{"n_layer": 8, "d_model": 192, "n_experts": 96, "experts_per_token": 2, "d_expert": 64, "d_shared_expert": 128, "activation": "gelu", "moe_layers": [0, 2, 4, 6], "n_empty_slots": 24, "router_score": "sigmoid", "normalize_top_k": true, "routed_scale": 1.41, "balance_loss": 0.00223, "balance_bias": false, "shared_expert_gate": true, "init_std_router": 0.0278, "lr_router": 0.00085, "n_head": 6, "n_kv_head": 6, "head_dim": 64, "vocab_size": 2048, "norm": "layernorm", "norm_place": "pre", "norm_eps": 1e-06, "positions": "alibi", "qk_norm": false, "attn_scale": 0.125, "tie_embeddings": false, "parallel_block": false, "init": "normal", "init_std_qkv": 0.0199, "init_std_o": 0.0, "init_std_up": 0.0199, "init_std_down": 0.0, "optimizer": "muon_variant", "lr": 0.00818, "beta1": 0.95, "weight_decay": 0.022, "lr_head": 0.00768, "grad_clip": 1.0, "warmup_steps": 200, "schedule": "wsd", "decay_fraction": 0.812, "decay_shape": "linear", "final_lr_fraction": 0.0, "batch_tokens": 65536, "seq_len": 256, "doc_mask": true, "train_tokens": 355300000, "steps": 5422, "dataset": "wikipedia_en"}
Below are experts of layer 2 (counted from 0) of a mixture-of-experts language model. Rows are named router (the router's row for the expert), down (a neuron's output weights, with its number) and show model dimensions 32-63. Each number is 200 + 40 x the weight over its row's rms, rounded and kept within 0 to 999.
Before each expert's rows: "raises" lists some tokens whose logits its average output raises strongly, later layers aside. This comes from a sample of Wikipedia text that the model never trained on.

# expert 42
raises: "s", "re", "y"
router,203,164,275,294,236,202,221,128,269,208,195,150,222,259,108,171,185,245,184,302,208,216,194,204,236,204,225,132,236,174,225,225
down0,228,212,171,148,287,142,222,170,201,222,158,184,225,245,170,270,109,201,158,183,230,168,158,174,207,206,244,164,192,89,176,201
down1,187,212,208,221,197,161,242,179,282,179,148,219,221,210,230,157,217,173,172,190,225,166,213,174,240,224,189,234,161,182,278,194
down2,151,225,228,259,195,274,141,148,236,161,235,177,210,201,146,207,185,198,258,234,198,136,194,198,194,218,222,224,191,225,215,254
down3,136,133,275,241,233,120,200,169,194,197,157,189,231,218,206,180,199,134,271,126,185,211,252,172,192,201,184,222,174,202,199,147
down4,219,119,222,197,179,235,192,171,232,184,170,146,261,243,204,169,181,196,145,191,211,178,235,171,169,176,235,194,262,173,226,212
down5,147,140,271,192,192,169,219,200,257,239,207,193,175,191,153,185,205,146,250,150,178,195,149,170,234,191,213,204,292,209,250,249
down6,156,217,193,102,222,263,197,240,240,189,228,198,181,168,137,139,246,230,256,216,182,175,142,221,257,240,164,202,193,226,256,248
down7,273,174,198,173,193,144,187,216,169,158,225,157,116,141,189,246,261,239,175,192,191,209,240,175,164,224,253,183,240,345,152,204
down8,197,217,238,182,223,201,175,201,158,99,196,178,248,152,199,149,163,230,235,209,279,229,179,258,288,144,263,159,174,216,138,155
down9,123,239,175,209,230,214,179,160,169,234,210,196,160,213,173,170,157,229,212,169,191,184,220,208,241,181,125,163,256,213,204,210
down10,234,248,170,197,115,217,253,198,225,160,174,204,267,257,199,221,128,176,185,185,204,174,141,264,208,169,207,152,193,229,189,160
down11,146,143,217,210,189,239,202,208,220,184,208,306,263,224,149,204,275,150,217,258,183,149,212,223,255,161,196,202,101,168,201,167
down12,200,141,201,245,220,200,144,282,141,170,222,228,218,212,194,176,216,210,195,185,230,209,235,171,153,232,211,332,182,135,136,178
down13,229,212,201,215,190,260,244,128,196,175,199,245,315,183,224,219,163,163,146,124,189,281,217,332,203,172,215,224,177,191,208,248
down14,127,249,140,139,152,133,145,159,192,203,247,176,191,284,219,181,266,156,135,210,184,187,235,225,182,141,213,155,239,237,207,252
down15,195,149,114,154,206,195,242,168,173,334,193,169,138,265,232,246,205,134,209,164,169,195,203,156,177,203,189,116,232,239,193,182
down16,197,208,155,144,208,195,211,131,210,213,194,205,236,275,220,234,237,204,117,222,145,243,211,174,167,222,104,220,223,225,249,226
down17,231,108,230,219,206,189,202,198,220,281,167,208,189,183,184,228,224,175,180,198,251,222,244,222,240,224,200,160,195,222,214,186
down18,266,166,264,227,237,211,193,216,163,178,238,185,149,177,192,168,157,149,122,187,206,210,187,147,241,206,222,180,221,178,149,149
down19,172,209,218,220,224,174,234,177,240,246,193,195,276,152,174,204,161,166,172,209,161,195,177,165,210,158,173,117,214,147,209,156
down20,285,210,227,122,198,157,230,216,98,205,239,160,208,202,191,209,176,144,146,306,189,219,170,216,175,229,195,137,213,211,150,161
down21,135,199,183,179,231,155,168,277,240,146,118,170,149,141,197,204,234,159,178,229,200,158,158,279,171,228,212,228,113,162,174,183
down22,207,260,218,184,208,257,201,199,156,124,182,198,239,165,174,237,244,215,174,258,188,235,226,186,168,180,260,230,288,233,184,253
down23,236,117,213,266,209,182,178,156,152,163,200,182,189,251,222,186,204,187,207,253,131,139,315,185,183,172,226,201,132,212,171,176
down24,252,149,90,160,234,225,182,236,201,173,216,272,181,220,241,205,211,191,165,210,202,150,171,193,281,159,234,198,234,182,239,165
down25,210,173,174,162,125,292,168,176,230,187,150,182,242,155,226,258,243,271,151,236,157,185,284,173,189,149,280,179,225,140,212,225
down26,165,218,202,187,200,154,203,208,197,226,136,168,135,152,190,234,208,208,191,211,243,165,186,213,225,179,153,241,123,240,182,236
down27,219,229,128,162,256,197,112,204,193,260,231,202,217,249,156,216,262,192,207,230,185,224,217,257,92,188,181,180,215,139,277,240
down28,158,189,124,178,204,203,197,200,204,177,291,161,207,255,154,178,263,170,231,235,196,210,224,223,186,94,185,286,208,178,194,140
down29,173,252,67,197,196,120,187,180,110,220,175,179,210,194,210,215,173,278,202,256,240,203,179,235,203,154,170,196,139,274,184,228
down30,170,243,153,195,223,173,160,243,102,237,137,199,306,195,213,180,215,224,190,247,200,290,169,205,177,274,211,230,218,216,176,247
down31,209,223,172,190,171,178,215,247,242,220,248,137,170,167,182,239,207,204,262,247,170,193,203,187,154,159,268,170,238,301,146,200
down32,146,121,238,216,219,247,200,316,217,262,146,157,214,197,163,229,220,199,134,149,222,252,167,205,141,246,189,144,180,222,221,173
down33,153,194,234,150,191,225,178,171,192,211,251,184,198,163,258,212,193,246,158,145,159,261,248,243,187,231,190,196,210,166,172,201
down34,113,156,257,191,218,207,263,152,130,300,174,161,233,188,234,191,221,233,202,253,208,212,200,167,152,209,212,220,178,245,193,245
down35,205,227,145,152,263,240,199,226,233,285,205,206,224,186,217,250,194,184,102,243,170,203,224,197,209,187,171,208,157,173,232,190
down36,145,217,246,208,178,208,201,141,246,270,210,144,204,148,199,144,183,246,222,246,178,198,259,159,213,184,251,221,247,261,202,243
down37,177,204,164,185,181,313,242,219,232,205,150,234,195,178,183,172,201,201,212,152,259,256,285,254,215,283,172,222,192,204,244,195
down38,158,216,204,218,220,124,149,171,187,201,212,278,209,164,295,248,205,210,174,180,190,202,190,190,199,209,171,241,175,123,263,207
down39,294,222,159,307,163,229,171,178,179,158,178,230,193,208,194,238,264,178,234,166,211,213,195,227,207,189,149,201,189,211,242,186
down40,230,272,139,222,199,172,197,253,171,183,194,283,231,220,189,170,166,215,149,164,160,195,211,226,250,216,236,265,193,152,178,214
down41,239,239,128,192,113,157,249,174,244,193,218,191,207,195,218,160,187,243,309,207,158,148,195,150,194,200,199,171,247,156,169,166
down42,237,190,248,236,196,239,154,198,140,244,196,143,201,116,205,108,182,177,223,214,228,223,250,216,223,159,177,244,184,211,251,145
down43,223,239,262,279,185,230,211,197,238,152,214,197,265,183,295,205,161,206,202,227,193,280,221,213,157,300,161,207,181,203,260,235
down44,223,179,161,233,237,97,208,250,207,195,303,270,209,252,146,181,200,230,244,225,126,225,226,185,182,229,217,280,225,210,217,232
down45,225,200,193,174,165,167,145,202,195,167,154,239,241,292,150,148,157,210,134,140,226,260,294,208,284,214,237,211,233,189,163,269
down46,178,204,247,174,202,218,227,196,283,175,138,268,186,170,269,164,182,247,210,232,202,168,201,109,211,149,207,196,185,237,194,224
down47,211,192,227,225,339,144,187,200,173,219,220,278,129,205,225,194,195,181,189,202,205,256,136,177,211,149,238,165,171,232,156,241

# expert 69
raises: "et", "or", "ig"
router,215,192,213,249,165,176,173,214,222,197,196,140,180,232,181,118,155,247,239,249,277,178,167,268,231,273,204,195,220,292,137,150
down0,192,256,141,204,108,192,247,154,175,156,195,183,129,226,265,153,185,128,178,211,187,219,121,216,142,237,195,190,203,279,165,220
down1,268,158,294,210,189,222,209,143,123,223,199,214,198,125,225,265,167,156,150,192,169,225,160,220,259,308,229,171,221,213,224,128
down2,142,193,150,233,164,139,207,191,235,234,233,251,237,133,156,185,181,196,233,208,175,157,113,159,166,262,260,273,206,178,208,200
down3,170,254,250,193,267,149,215,256,137,238,149,220,236,136,172,252,180,184,103,154,188,194,270,176,172,200,200,241,197,215,223,169
down4,217,199,224,249,172,152,221,218,148,151,206,206,179,216,177,267,242,178,228,199,270,224,217,198,178,250,239,195,215,161,178,228
down5,250,217,181,212,195,181,195,229,233,190,106,200,214,90,175,191,231,230,159,225,193,171,176,183,142,155,163,260,191,221,186,242
down6,216,237,174,183,222,240,182,116,173,255,234,141,256,170,301,272,266,148,196,294,236,135,186,211,160,154,230,211,261,172,164,122
down7,210,240,167,191,186,159,188,232,192,154,184,227,231,214,147,176,211,280,235,212,221,295,201,215,196,208,247,295,140,194,204,201
down8,112,167,203,158,198,177,219,176,198,140,186,219,184,204,234,232,230,232,249,149,185,225,253,158,189,262,143,180,244,174,189,208
down9,245,108,196,196,211,205,205,182,178,154,202,174,158,175,238,193,293,134,210,226,194,107,223,154,174,209,217,196,144,260,116,120
down10,240,209,194,153,148,173,220,222,172,230,223,144,145,263,195,183,201,194,190,134,238,198,162,148,231,181,141,166,196,176,205,281
down11,93,205,226,180,179,136,237,161,167,256,267,244,226,223,260,279,197,90,244,141,236,207,218,188,128,191,201,172,200,185,220,192
down12,209,199,223,180,190,155,200,238,213,172,123,219,176,174,231,232,207,244,142,186,156,218,200,196,175,190,149,224,209,152,250,211
down13,162,238,192,173,150,127,146,253,176,243,182,191,205,172,184,166,190,246,181,236,142,133,236,171,260,194,246,275,207,180,228,209
down14,130,130,239,206,189,215,187,212,194,206,227,262,215,225,170,220,210,157,163,224,259,216,211,182,167,231,209,220,263,194,190,156
down15,245,234,183,293,201,162,253,248,254,119,208,213,196,140,218,250,204,235,197,191,170,120,209,200,183,184,192,256,155,201,210,185
down16,231,110,192,248,182,203,229,263,184,207,225,213,305,197,210,202,187,212,167,160,191,160,175,211,264,173,173,247,221,173,201,197
down17,222,222,153,194,170,175,173,207,212,172,188,129,267,173,213,199,249,166,227,219,182,223,220,197,184,207,203,228,191,170,183,299
down18,158,191,172,171,281,171,234,171,228,233,177,121,170,131,166,184,130,261,177,218,209,200,242,196,124,221,103,253,236,147,242,182
down19,127,166,192,223,187,217,173,277,240,198,202,172,191,199,250,209,179,236,221,150,204,293,258,161,252,226,155,207,225,186,176,198
down20,225,204,184,198,249,218,239,187,226,186,208,220,183,206,135,229,207,194,196,198,234,164,240,152,255,202,136,189,261,180,193,251
down21,226,232,137,212,205,201,210,205,239,247,203,154,197,259,213,189,177,132,210,262,188,133,174,203,228,149,202,221,221,226,213,204
down22,183,245,175,199,155,157,232,188,215,259,189,235,200,248,199,162,209,159,195,187,204,163,190,214,240,241,187,184,249,171,177,143
down23,236,181,239,192,167,199,127,166,132,210,265,234,184,212,191,211,227,184,179,244,211,184,151,193,180,210,184,270,221,212,228,177
down24,308,156,180,213,229,227,196,176,193,207,189,210,279,143,178,172,236,144,188,184,162,196,230,274,196,202,194,241,125,228,234,228
down25,155,200,156,187,174,196,227,137,222,220,239,236,180,139,207,222,184,122,232,193,201,180,251,236,171,182,221,197,211,193,198,286
down26,151,162,252,162,229,202,213,201,274,216,219,186,182,185,218,223,245,194,203,201,157,166,179,228,189,146,175,130,197,205,221,209
down27,214,221,141,205,166,244,93,167,263,210,241,191,228,224,219,153,181,128,180,215,280,197,234,159,221,220,235,216,281,215,198,196
down28,249,241,156,242,205,254,235,227,256,184,230,186,202,244,202,223,186,127,150,235,290,158,227,179,176,215,190,207,135,147,175,200
down29,195,127,176,222,166,202,150,148,211,160,229,193,262,276,187,244,223,225,299,252,154,162,197,185,254,235,211,272,137,219,261,219
down30,229,207,231,207,182,162,228,183,254,208,212,192,249,150,169,147,211,170,194,187,171,218,165,195,235,160,278,168,247,126,215,236
down31,114,190,226,172,241,180,144,247,205,179,176,241,201,174,219,195,270,208,192,195,256,202,148,187,240,157,145,232,257,243,235,179
down32,205,165,169,268,173,224,220,200,144,171,140,156,120,173,184,165,241,161,123,199,225,208,251,243,223,167,151,237,238,141,153,168
down33,129,188,205,239,146,246,208,198,189,209,145,232,170,171,239,206,277,189,208,166,216,182,203,194,246,248,165,320,202,212,218,200
down34,280,219,225,174,226,217,239,190,197,153,269,206,176,159,199,231,236,241,215,294,196,195,245,238,199,187,171,172,245,151,209,251
down35,189,180,192,220,219,212,219,92,229,233,211,136,194,264,213,177,219,127,166,142,172,211,176,181,176,179,150,219,190,292,209,248
down36,175,139,168,222,120,151,205,223,242,181,239,181,145,250,219,210,120,239,210,252,186,278,135,156,218,227,216,173,234,114,196,209
down37,337,273,236,116,204,120,196,210,197,193,188,176,237,200,219,264,227,201,126,157,225,141,251,239,148,144,201,174,183,204,183,258
down38,178,244,167,257,217,289,204,180,242,172,190,169,201,244,185,221,174,189,216,183,229,178,183,232,198,148,214,239,148,219,238,148
down39,227,244,156,159,232,211,204,200,187,151,161,173,222,269,193,171,283,244,169,298,227,133,159,159,242,272,217,219,210,219,166,116
down40,217,186,167,161,204,230,167,157,212,229,217,221,125,176,203,178,181,193,219,278,284,91,248,186,184,196,139,226,187,198,172,163
down41,239,203,249,177,214,228,233,263,190,208,211,159,217,242,228,193,163,156,152,152,232,181,217,166,162,170,206,240,157,285,206,181
down42,184,213,249,212,211,172,164,235,151,218,236,250,231,172,110,269,206,207,154,236,216,198,252,254,167,211,197,153,225,282,227,200
down43,175,172,240,235,153,203,274,174,91,151,211,221,147,213,207,153,198,265,266,242,139,243,180,145,243,263,223,151,214,159,169,251
down44,218,208,165,209,172,183,237,124,217,139,118,263,192,228,186,146,177,240,178,172,191,231,176,149,187,277,202,141,174,81,212,226
down45,152,229,203,254,160,243,168,194,171,131,157,176,237,223,190,189,186,181,241,146,178,250,214,224,277,230,262,153,184,257,177,168
down46,214,263,258,180,239,183,150,173,180,133,152,243,222,246,211,161,195,192,205,173,194,146,214,180,205,174,158,192,163,198,163,210
down47,270,183,256,226,151,256,214,220,202,188,185,200,170,188,242,189,204,201,257,218,127,152,193,154,194,219,234,177,200,195,221,163

# expert 20
raises: "w", "hi", "ar"
router,220,240,213,205,194,208,150,183,220,193,227,162,141,213,196,198,152,172,214,198,281,152,170,252,213,295,225,163,204,198,151,172
down0,182,121,230,234,188,132,196,193,225,258,208,212,141,202,242,222,181,189,188,172,264,250,262,264,193,178,233,241,186,185,155,189
down1,210,269,168,224,182,257,209,251,185,193,206,178,254,256,201,231,226,191,168,191,107,157,188,147,242,270,194,124,158,115,212,252
down2,170,244,136,221,278,169,231,187,223,264,227,235,263,230,182,257,283,195,174,156,235,178,231,151,144,178,161,147,112,185,218,129
down3,76,217,226,196,163,225,207,206,263,208,233,203,204,181,188,215,163,180,264,237,186,196,178,240,221,235,215,261,157,148,231,140
down4,117,223,167,198,159,217,278,214,198,222,142,239,174,179,242,150,190,172,169,209,193,237,179,238,196,232,266,181,247,153,199,230
down5,249,148,168,200,236,195,116,196,214,242,245,115,189,153,208,179,202,190,290,194,253,226,198,146,232,194,175,149,270,183,203,181
down6,263,243,205,134,223,147,263,221,125,144,150,160,234,231,204,234,203,258,199,200,169,144,237,233,187,91,171,167,173,213,247,125
down7,174,194,148,252,256,228,117,187,278,136,207,157,282,176,252,151,200,209,131,230,189,184,198,128,235,245,200,159,165,172,239,215
down8,176,206,241,173,217,232,217,239,187,190,231,128,232,176,199,156,187,253,174,170,193,167,182,211,187,195,211,157,191,192,214,222
down9,202,169,112,185,233,213,131,207,190,214,239,225,271,167,204,218,248,196,235,205,243,276,282,186,196,141,245,201,259,206,197,208
down10,183,197,180,192,227,163,230,209,233,193,201,186,179,233,215,236,188,159,292,119,201,176,224,142,219,201,173,181,243,236,195,220
down11,268,200,195,174,248,174,243,213,173,194,194,268,173,178,184,183,199,244,176,191,196,173,209,226,165,274,179,236,185,250,170,282
down12,230,105,199,160,211,227,235,238,247,162,180,115,243,152,174,155,262,194,216,199,259,179,165,189,214,273,137,140,264,238,203,256
down13,234,246,186,219,277,218,147,194,202,222,261,272,175,201,164,218,172,191,258,224,157,201,145,148,250,201,234,239,185,85,194,227
down14,192,181,235,228,203,180,164,117,139,181,214,166,222,256,193,230,230,266,113,134,192,200,150,130,165,208,191,195,213,217,242,260
down15,138,132,132,140,157,187,194,229,176,122,222,193,214,236,247,178,249,218,207,238,227,217,249,145,250,236,178,133,205,184,225,211
down16,234,203,245,202,181,274,179,148,183,211,185,195,271,217,231,213,275,122,218,135,176,159,165,160,177,197,173,208,182,201,187,178
down17,215,192,152,260,160,200,167,203,145,222,208,201,195,128,234,270,184,110,264,233,185,289,205,212,211,226,219,272,161,89,194,157
down18,204,163,208,230,166,166,189,249,176,220,222,204,187,143,214,214,135,220,275,120,295,213,199,197,169,196,192,243,167,252,170,211
down19,165,139,158,261,136,198,200,179,224,151,177,143,254,219,185,231,208,201,217,165,182,217,177,192,170,223,163,168,193,176,182,234
down20,263,162,101,217,212,238,235,151,193,180,283,190,188,142,209,193,209,223,185,175,230,222,182,239,144,221,228,205,223,203,185,185
down21,204,248,216,184,191,257,239,238,214,144,241,289,160,198,165,117,169,192,155,213,206,171,214,210,153,234,258,311,138,144,195,149
down22,207,172,196,261,182,185,182,240,201,279,202,277,209,147,174,145,155,171,196,273,205,163,172,239,209,287,201,261,187,206,233,192
down23,228,133,238,173,246,218,134,188,212,218,166,287,220,225,205,285,165,223,227,185,223,220,118,184,183,150,194,146,203,222,166,199
down24,205,241,186,219,196,246,233,216,184,171,227,154,240,85,194,135,167,153,222,123,228,288,195,208,170,185,173,220,193,290,273,234
down25,152,181,152,153,192,243,299,96,170,238,317,189,178,235,188,112,200,272,252,218,189,211,166,256,204,209,264,184,222,182,201,224
down26,281,181,254,198,194,224,114,235,209,221,214,223,209,264,256,218,263,209,149,245,164,198,193,167,155,262,193,228,188,229,190,211
down27,183,158,219,264,202,175,170,246,151,257,155,221,234,235,227,236,164,211,216,293,179,157,223,181,146,161,213,208,172,193,271,134
down28,228,265,198,197,149,204,266,237,186,216,170,166,223,186,176,110,166,183,109,153,264,212,218,104,151,213,151,174,262,204,149,220
down29,221,181,205,181,168,284,224,158,150,152,120,209,189,166,240,201,136,187,217,135,178,227,199,148,260,208,202,98,229,223,243,211
down30,191,216,215,150,249,145,273,216,251,232,282,179,168,265,235,213,205,178,147,202,221,144,249,216,173,169,134,218,275,197,235,202
down31,203,186,231,208,214,175,217,149,209,220,198,180,128,241,179,219,171,195,203,266,222,245,214,134,141,194,216,175,235,253,327,195
down32,153,156,174,151,184,238,180,176,267,245,166,296,181,242,172,221,126,148,183,237,195,279,151,233,228,232,162,195,223,232,149,161
down33,158,194,258,160,262,165,184,191,188,153,139,197,197,144,123,175,189,161,136,244,217,261,168,185,231,252,188,182,234,212,190,270
down34,208,176,190,259,210,180,172,204,181,146,198,185,230,177,119,211,216,210,260,201,218,247,163,206,193,130,246,205,215,125,212,145
down35,230,169,202,230,224,168,132,182,151,173,243,243,280,204,229,120,210,186,161,220,186,225,231,229,192,181,205,259,127,290,198,146
down36,256,255,230,233,143,291,188,141,157,147,218,215,163,225,141,289,229,249,252,223,209,232,161,183,165,195,215,196,227,185,206,153
down37,177,192,201,222,161,210,261,205,256,148,142,181,161,209,276,191,178,219,202,247,222,142,212,208,244,206,171,172,176,108,206,154
down38,213,248,164,194,131,236,183,171,132,186,154,200,173,131,193,168,201,181,197,207,191,156,149,115,178,172,248,178,158,256,103,252
down39,182,241,226,192,207,187,179,121,185,226,207,290,248,150,151,214,232,158,218,186,185,183,173,195,203,223,189,226,184,171,178,220
down40,226,211,173,216,218,243,188,197,220,217,156,265,145,200,250,253,258,175,209,240,148,230,145,153,154,216,264,183,199,249,277,196
down41,242,183,280,170,197,242,193,178,203,164,224,184,239,169,243,226,217,155,170,194,201,177,252,231,249,216,245,229,239,163,222,157
down42,206,245,181,207,219,241,215,174,225,223,160,253,187,210,154,216,195,160,151,241,194,248,161,180,129,213,172,202,125,147,114,193
down43,240,148,221,179,159,172,277,218,161,169,264,207,229,172,189,168,244,139,233,137,322,171,185,257,213,260,190,211,138,252,181,123
down44,245,171,239,159,257,242,224,157,230,157,251,143,138,241,214,198,243,147,172,177,277,228,269,162,298,138,167,251,244,156,146,237
down45,173,281,177,173,271,264,215,174,192,201,178,189,179,276,211,202,121,186,178,181,180,234,216,225,160,226,198,228,253,224,134,269
down46,216,124,279,166,266,250,278,186,184,195,230,154,142,137,223,220,230,203,166,143,208,123,211,214,248,132,120,158,223,254,175,162
down47,220,249,120,230,201,159,161,140,203,144,145,186,271,246,180,235,241,230,205,251,172,165,137,251,177,220,283,247,230,200,165,194

# expert 5
raises: "ly", "it", "ent"
router,227,202,157,254,257,178,240,171,194,289,135,135,175,217,254,201,175,195,261,156,173,231,159,167,123,186,192,155,155,184,153,185
down0,156,197,239,149,214,197,310,139,265,154,220,172,215,216,262,210,199,238,191,194,187,256,69,225,203,245,131,263,185,247,245,233
down1,172,197,236,220,177,199,223,222,253,162,220,168,250,173,309,282,196,181,133,266,156,272,221,220,188,178,196,242,172,175,184,164
down2,223,147,189,177,144,167,244,202,193,176,229,156,168,139,139,235,188,128,232,203,147,204,186,251,200,179,215,199,195,219,182,260
down3,245,208,213,235,202,164,192,164,186,237,150,187,190,139,280,234,167,155,176,209,261,178,121,201,154,231,280,168,168,154,171,209
down4,234,198,255,177,191,169,169,199,239,217,142,203,202,216,239,201,223,243,136,205,207,194,156,210,191,113,174,224,219,196,213,168
down5,267,210,140,254,233,233,262,257,193,196,232,215,290,220,243,233,213,268,237,204,193,106,136,180,152,220,219,243,193,124,157,134
down6,164,160,220,209,226,192,180,220,252,211,137,228,258,235,164,196,196,128,140,154,226,225,232,221,172,241,187,278,143,228,157,146
down7,166,246,190,211,236,201,252,189,190,194,148,184,174,225,219,166,132,164,202,267,220,143,226,262,258,126,171,220,188,208,222,197
down8,221,172,193,242,189,125,241,246,212,202,106,156,177,144,214,153,189,202,106,195,105,239,256,148,203,178,264,222,209,211,268,174
down9,194,184,208,174,125,226,181,242,182,190,200,233,198,180,144,246,176,164,180,271,247,206,154,251,226,198,175,228,152,193,163,215
down10,176,214,269,258,228,164,262,201,169,110,213,140,235,231,145,190,227,252,253,230,181,161,201,214,190,220,236,220,161,120,220,234
down11,176,164,223,148,163,143,226,175,194,180,283,136,233,154,252,196,267,209,170,222,281,203,129,185,246,177,208,208,181,195,191,241
down12,218,167,170,134,175,196,181,241,207,219,204,230,228,226,232,205,199,202,190,236,190,152,279,193,141,187,161,180,269,300,193,286
down13,196,151,151,206,166,157,239,145,226,273,173,168,249,190,172,289,278,236,151,236,232,259,136,197,175,207,193,187,90,173,192,213
down14,164,210,167,220,184,148,238,217,169,195,224,130,290,200,179,223,208,271,154,217,188,202,229,148,152,185,284,232,188,128,204,234
down15,210,230,221,262,204,215,141,173,191,168,182,228,183,266,155,204,262,152,188,220,172,188,214,170,174,235,187,252,193,188,155,207
down16,250,256,170,177,178,249,225,133,270,147,149,216,279,266,177,152,168,222,143,200,272,283,252,185,144,250,201,197,232,195,259,245
down17,184,227,150,254,174,213,237,165,242,190,188,187,166,156,202,136,256,220,118,144,215,184,225,143,197,241,196,164,208,207,229,315
down18,101,188,169,202,217,227,177,246,218,177,263,236,218,159,255,223,191,193,207,229,232,249,168,132,231,159,192,247,207,239,227,198
down19,237,207,124,259,190,197,179,213,188,161,217,272,222,193,143,194,148,158,196,135,131,193,171,231,166,204,137,200,267,157,142,208
down20,180,257,174,178,246,227,169,176,300,156,138,252,125,201,212,184,187,177,203,126,222,227,273,221,179,184,200,203,212,228,229,218
down21,177,232,197,205,223,186,87,188,152,199,121,149,152,215,178,198,179,176,214,160,251,239,171,233,211,185,108,187,187,189,204,104
down22,224,114,211,226,186,219,254,207,248,226,310,196,149,131,160,227,203,210,213,242,157,169,170,216,177,189,214,281,187,224,116,220
down23,147,128,171,202,235,210,232,257,301,217,260,227,116,175,137,166,206,219,234,190,162,215,174,221,259,222,154,259,222,239,208,187
down24,138,153,222,199,147,173,267,215,140,171,153,144,157,203,183,180,163,154,244,290,223,219,191,196,154,159,296,262,187,274,206,168
down25,199,186,227,236,250,217,138,247,174,195,285,239,224,167,209,149,172,168,136,236,179,165,226,222,190,204,226,249,224,208,240,248
down26,244,159,238,214,186,183,194,184,230,198,214,179,232,180,206,170,208,213,161,222,160,278,194,209,218,147,204,228,182,219,278,183
down27,210,196,213,234,149,207,168,160,193,199,73,113,254,225,120,174,236,158,239,249,174,271,187,189,219,165,162,191,224,197,167,224
down28,142,254,185,222,236,182,151,257,143,187,174,225,193,155,245,220,231,230,172,271,166,289,213,211,203,198,275,175,185,141,161,227
down29,205,166,153,187,207,178,103,153,250,221,130,228,178,217,194,213,141,128,197,199,204,217,170,259,137,218,182,172,191,160,187,190
down30,179,218,136,170,184,150,235,152,192,238,221,167,202,192,220,243,184,192,141,203,176,277,190,159,196,109,135,245,236,224,206,266
down31,256,161,177,183,158,208,168,241,147,254,161,232,167,216,244,204,182,215,182,257,163,263,215,245,242,248,250,195,184,176,142,235
down32,193,247,227,185,172,159,245,289,228,148,225,185,196,215,215,146,141,138,192,157,194,269,177,244,128,165,224,203,202,242,109,238
down33,207,189,132,208,222,224,189,253,136,194,153,281,232,188,186,242,208,250,150,203,192,140,197,182,262,228,227,282,212,179,212,184
down34,202,177,226,116,190,126,214,222,202,237,204,147,201,205,226,199,150,222,265,147,176,222,163,208,217,161,222,207,205,171,159,212
down35,180,208,224,248,239,208,220,166,143,145,191,178,143,264,252,227,171,164,164,183,211,188,164,155,240,238,202,134,117,161,247,265
down36,295,196,222,184,197,174,214,218,198,169,194,180,100,256,255,139,228,186,216,206,205,184,166,182,170,143,151,205,217,180,154,181
down37,271,222,225,171,255,232,146,227,172,179,220,156,201,257,125,242,237,309,256,162,271,190,169,182,203,177,200,233,189,196,182,238
down38,198,220,268,175,211,150,224,240,199,258,198,198,142,185,196,299,279,174,206,156,223,129,253,211,171,189,205,204,167,151,224,162
down39,139,195,203,194,200,129,269,191,164,231,251,201,163,247,186,253,187,238,200,180,230,169,158,231,227,231,258,173,227,178,211,244
down40,170,160,244,189,152,202,144,227,178,247,271,149,169,271,199,214,151,99,170,155,229,184,192,215,193,272,231,181,103,224,245,163
down41,230,200,146,210,205,234,230,214,205,189,239,179,117,187,144,149,172,211,219,263,178,173,175,279,173,143,238,207,159,186,164,167
down42,232,214,215,195,185,137,171,204,200,209,165,143,216,269,274,238,147,268,138,223,203,191,244,148,285,171,212,171,203,190,224,174
down43,173,214,160,165,210,142,132,212,202,181,149,238,177,244,180,165,214,225,199,147,180,229,231,150,179,185,215,181,224,268,195,239
down44,188,182,160,181,174,222,251,164,181,207,187,230,166,237,229,172,156,199,136,140,182,180,180,216,177,231,230,167,157,190,261,252
down45,186,167,121,165,185,254,274,137,215,221,221,159,208,200,168,165,185,205,219,260,205,210,246,181,231,158,225,216,197,156,200,166
down46,202,235,250,140,232,226,203,249,287,151,223,203,220,195,199,252,262,244,183,253,202,225,136,239,163,244,153,187,242,230,242,296
down47,146,190,244,253,244,187,97,170,295,213,238,236,258,179,224,172,219,161,187,264,174,168,248,184,222,215,186,211,255,142,220,207